From a checkpoint of a small mixture-of-experts model trained on Wikipedia.
Size: 12 layers, width 128, vocabulary 2949, 5.34M parameters.
Experts: 16 experts in each of 8 layers, 2 picks a token, a softmax router, a shared expert of 128 neurons.
Below are experts of layer 8 (counted from 0) of a mixture-of-experts language model. Rows are named router (the router's row for the expert), gate (a neuron's input weights, with its number), up (a neuron's input weights, with its number), down (a neuron's output weights, with its number) and show model dimensions 0-63. Each number is 500 + 25 x the weight over its row's rms, rounded and kept within 0 to 999. Numbers have three digits each.
Before each expert's rows: "gets" lists some tokens that make up at least twice as much of what it gets as of all text; "comes before" lists some tokens at least twice as common just after its tokens as in all text. This comes from a sample of Wikipedia text that the model never trained on. Tokens count by the router's weight.

# expert 9
gets: " |", "|", "-", ";", ":", " in"
comes before: " ", "\n", " S", " P", " D", " W"
router:525452546494500482501557523498516517516504517531534491544490484473469525515572499520519499461484500508511488503498485520444483498523517493561491465533537513527470521479489535507517505497505480
gate32:481501488469490520511482521520476520564547455512453441527514503505524494486487461524517507472495510509438481451517480496480483479512500502531442492478523484508461482475497539442496489471504525
up32:493483523488473497516474504499507504504479528508491477515464518432495544485498505517462506469507519507463486558462444491473516488532537449505492456511504475492465507477504502488530501483455509
down32:460494468483514514491467484533506500539474470484529491449497508545518468487512545535466499529507494505486483470472528489506483559554481538476521496499512531484474429499476509481517496482506546
gate33:528495485474496447485537524533556464486492502519497477533550463510502504553466457472530477495493474494517528473477462500514524519488496524477509494518506479516545511471481500499488441484511471
up33:524531471492523527505506518466513568466490494468451536497494534497497486474518509504460481494481452464506517528492494498528486490484478488509464488554477502491502521500518475454485472489469493
down33:509488521510504504520467513517525519504493441511436496512545439487563529456484468490490524498497524489490463507532550508487520520468446498492522499466535509496480520488524526478468512500497506
gate34:507480473482536467497513518496489514554432476486493480505513477500502526514508542498490480501453539469512493478525462509500444501511483508472481497478496540461493538480526531513456517491506491
up34:468489469455514525554494508480512558468484488474471531484522525503520471496522494514468554483451497544511490511477501485494505486481447495554567538485490489498561507480524491470464493480455505
down34:493513481477526487508437527489489543505495463523545514504539496486505518499478514501474489498460508470553500504478473505535492499462530490519442530482517487475457479487483571501472481479492486

# expert 10
gets: " ", "\n", " (", "\n\n", ".", "-"
comes before: "1", "2", "-", "\n\n", "|", "3"
router:473512529461513475477505495502458478524511532524466506465494513503499490477473500494469509423529503516483519484493505478489499536487499527500477462500491524474484517472524514481484504481452461
gate32:500565511477490483482476466471497454473486489485490481481518501532536491499499421495523504479545484496519538488520466524537461469521490470476517504513480498475496515476534500539525470485520502
up32:487530483468464489498501551532465498511521511521504524541461463500483486516523530516465512473488490460466524515469506525522483513506513501472490543543437494478486463447500501526526484523570512
down32:485525504517500498507541485519484507481542518512517491483483553502539503492505549457458509480523544502488475547519533495490509493532490514466501529504487555488503551527502474472522503531471498
gate33:506490502520496518502511476485490543519511503534485535506511519506479504490523491492509466495490492495484509453517534544513492506480493493493489440545505492522505502542543503508499516461481527
up33:511526454509525523525461519521500477533455477500482527475528497499512498512508484520512515506487489496482541504474471549531454497487493470520479454513528481519541470482506492534514534482547507
down33:501463500470496521466511487499503516494477463474490491540538507487491508471441497492502493441451523488499477481512532522505462505488518513481470466527500491523521519509501490486501524508532532
gate34:518523511523544538512522489529512487453519508501553479526493523512494543516547472527488460484480527495533537516515500522520514531452518514500501469504495518495444463494494479509509464503460476
up34:446489469477482517465530499513505476471487536523485539515523557556520473495524479534496477495498481507484492508501531436515475496535476472462488477497482469507468497514515497482543493485544536
down34:515474532472494508492486499485476469541523477486458514475505489508501530480507491503509544524483512499478497488476495467527516473512508498550514529491526537456519497534513539508504494515457518

# expert 4
gets: "c", "b", "ic", "g", "ac", "ad"
comes before: "ing", "ed", "s", "er", "ers", "es"
router:484498507522455481495491505447497535496475540463457527473481482511495499534485470512527446496510493488509447442514490484541479493490495504496515535496474473448493515514503534481502549519529519
gate31:524503511520471462502484491507492487460491565469466552502508502500503511480510513515500513532525520455518514505468546465494505486469474560485509511511547502496494499481524460484474482536496518
up31:465491496516503519507505541471519523459523494504475491507475475480552515486516528500537503470537469515493509490492525467477447483505515554481528528524525474496517509480488492494488511473520511
down31:506479484491532517482515508549510485448475518514482500488496550487526482487527464521496509483472495478496498528506506525474476477494492475472501530526485506502497462475496501490544527556486500
gate32:548517440469508503493504495490529509529477491474473532515498504473526514494471516518501473499551456474505529451525488510551494555522512509496482483483531544520487483510513531474470501483513480
up32:439505497503483512467452510496493494486522509485490454486470428521520460526494509453498484490515521466481484430482485491467512537552531489541520441458500495468494480506468444481498502515523477
down32:533526503529458483463479483476519471494505498483574500477530506503455470477497506461471512483464482525498493494540506497523486463512514462484468531500477513477528528517463515502523480509453497
gate33:497493463486488526487532554477499513548544524514484510519453488477491504505517481519521492499532510497531431522502524502511494510494471500480518521498497465491509491499446530478489463541514480
up33:507453555456495490470533508535486511480490495497504524532522502484455450483501534532465471518451515527478490474482557513513525535495492488502516510485520468491478477508486508535484468499486465
down33:486499509470526454516513485492517502470477538552497429503507497496534475498486488501547532490482491484460511543480548488517493505501531522519531478525541493498469491502515487514501508509515496

# expert 15
gets: " a", "s", "ers", "ing", "ation", "es"
comes before: " of", ",", ".", " and", " in", " for"
router:490507457528463498488521490503493546496472515485531497515537487533477513488507503508506533493501526491475498501536529515514499452489551454526489540500471495463522548495466490540510474505505494
gate0:528480485466495498510510484491483493503462485468489469513494471498517466482516441537446517531487491521485464434530499457478489483478472519537534477510463476521488471505484504469464504493530512
up0:469496489565495513507491509505537492460473484497513488488475502513449522479481505463502510495511496524522503530507503511534511513458482477558500526484514492530466499478489578511530451513488500
down0:496520542507460508487489483547491505491542495504574489497493487461471518513479476501502529513464485440504470477516493506485469478494520516447512518497482469527534490506542459495503541503481492
gate1:468454448532486526515539540509508485497475523483492529509513463498508451487485502492485514542517494476501490482525502494482502508512480462418500498489522492524489510490491488510505537511483476
up1:540516502456470458498483542499525522559511499502498458486444537494524527516477491520493474468471513505495479506489484502475504498471503500512504487498501482527474462515543550507528496498507522
down1:495484451494446553534483508474496482476467522479508486495480547509503504526466515480526467482522479522482515493524468474493519507478467518509521455515518505501517522513492569481497473524526498
gate2:470525482462491465511536562494457531526518492467484517505533496529495485514453523535470509516496489474522498481451485474498476508498516526514462524489513509449514474490494487508476478489483516
up2:528474516503505456507465498514479509523473500469493495539515443505462473532477480515488474536465480505471473481509472533542468475522468457517497480493518557489513517490484463517518477496520522
down2:521458518496499527541480469488527510489476547506491490465510531457534490487520508462508457512528536500462531506527484513495530516514489550471488431509508477506501531504471484458527498473525523

# expert 1
gets: ",", " was", "ed", " and", " in", " to"
comes before: " the", " a", " to", " in", " by", " and"
router:503518529486444494446519532488515496492538482514535521473540507495481494497527501489504527496489485489484508480484503506531483520516464520471489540589510476543504504469480448517506454506469488
gate0:490516469530519501466489464493485533467484505481499487493491522492492525519543526495522495472507537533496478453534443473497494481500521460538480513516512540539519545503508487513537495527521459
up0:491540506488534517518478490507514493445481489525512527500495503526513512493511448512446502471552524513487514541507525573452490491495485495570504502499487450509508479507520490486488529501547514
down0:490496453517478515495513467521515470478498534539507502482491517508459489482463522485492521466500519543525499528485483507489506473528505482481521552541487511489487505552497511498494450528515476
gate1:504515520491503505477465512516510505465525504483478478496512501535444517498447525487522486477501507473497538506496512497488508474531532523467514496539505451500491514511496514526505486509540512
up1:469479508529490503507508471522536453492510470504543522476508481517548519500462483510510460525497496500548503498493534490507532462507489451456478479469513516535516455500525488467517520468505539
down1:466475533492465493523499522488524495502534505468566513497524509572479520466471514519489515475486479479510451499483486491493558453539495477522514516517508515527501468463523464515481521529497519
gate2:457489499496459457546480471470514484484498490483491495523486525529500495499513514469463505492487517456529493503489470550479490529480511499493515503507442486504509487482513479496505492525514445
up2:475509495525553513470495482500503495481529481548470540506515496496451519488478428537469520460481494506506489500484512476476508534476472489506531510506508519519507441466446532481465504460537507
down2:492460437444529476496528483454504495486475545519459506530509474522492531491498478520514514491507507522469462514495480509541455494481510537509530517473515487532495556517442496511495511501476531

# expert 0
gets: ".", " ", "\n", "\n\n", "°", "–"
comes before: "|", " ", "0", "1", "\n\n", "3"
router:472500502476541485488487502551525502457515479491501484485490504475479517489465546512492523480535511469501508499527508501471537512491533528484461470526514498509466536470532498474474478532486507
gate0:474488506507518509424521493495505475520510521505501448508458510480488478506517516470533523479537463494466461470490493485444529493556503484471474464522478509497517500498517536534498503500506537
up0:488519509521483436468503494452469458499475546479494507497467488517462478484495495517481496507499497507463539504516526507484520476507516497520511468484506526500507493497504528512494505556451521
down0:496529477488502502517493519501521465513506506493495508469525486509488524482502468474497523471510502499509444506503460479463489464474505526513469508505497470541496494488486492487561555511492492
gate1:465517505490540504460518534513499487515488443480499516526525499495495509479499501509517527440484510485534528503512487509526521501501520467469516469517525532511530464495525496507511524494480450
up1:490512517490518499459513525548459477489500524489518491556461481477486516544547494541529489483525501508464458488526495497491486463500511507514519525541482493509463513524536526508418484523506493
down1:520507486501506537476476462478488497471514468465578448523479498503526505514528531527465514475521512516530473473510450471498469458493498464476507519499465529526501514456541496474510490545484513
gate2:520545475492484508481511498509510482503521509476460498453502504472521455503550497497537462467523490464491484501503435527453524506516505513499485506529509488479498475507495490512514476512484456
up2:485508465469531466515479462520481504532496463472495513519508505525469486508546497534554494479499507503481482454502485495468519488491524538500499449484470512512494512525500543540547479491462443
down2:505477494437486497506479504493525526496495505502567496513523486527443509476491477463505488534461443501528501475533509475504507471532457472555465464524498511506505478490453542486482518537491478

# expert 6
gets: "1", "2", "0", "3", "4", "8"
comes before: " |", ".", "–", ",", ")", ";"
router:466479530495524495538481483499504474525463488518532515517511518500534550455464471528502537515451505461519498538508531499484478486481513521455524485499540466525471463536493506507476524503498504
gate22:461504501466515504509497510511453551457463476547502492464490469540519507520537496538476550473535452469455507441510501450493550493515482508498480496516527471525482539509500521502524533501512526
up22:511522534482520502491446519436494474504542471506510500523492486482487500528486438532524473496481489523448509507533532497518496464536512503493515498457509503490478496549530492522500489524477499
down22:517507515487501461420472484467473472440521496497480497536491520495502507485464481512508484499502498527521468524558515499459491487536538557505508502512548523495527482539526474509497498487490442
gate23:542477476557468489522510478515511477509502479455484473544474534446494506522484476497492493529480493486496536483497460480524479480521500487458499447509543496494497512514549502509492523512510471
up23:520506495494482530502502457499477494501519488506468522521464531469465545545491467442458493457459477482498505535471514494470577524503509538463522513525501483468503517475470484503498475477501483
down23:477517503508492511498496465467486472516509477530529497481482473496516547538505538474492528475514528529486503480534509481489487434493509516483497496455495512493469531424508497473527495523505532
gate24:463470510537500523561534470464471467480472495460482539480500513510514487479479482463481503480565477469491487509530478471513503528500501493508479530523486503498507494499490520449485531506520482
up24:479504535505484532534502480448496492449456472504517529485476532520521477515469521470469494491553467487462502516530492484505499537498518508491515556492505507468485545488482555502476539498492496
down24:522507527486466520532487476488496498547466483504539472494463507557493482503475496479512557478487454471502550492529474522534556533493466521488514503502484487528464513505477530495499516527464487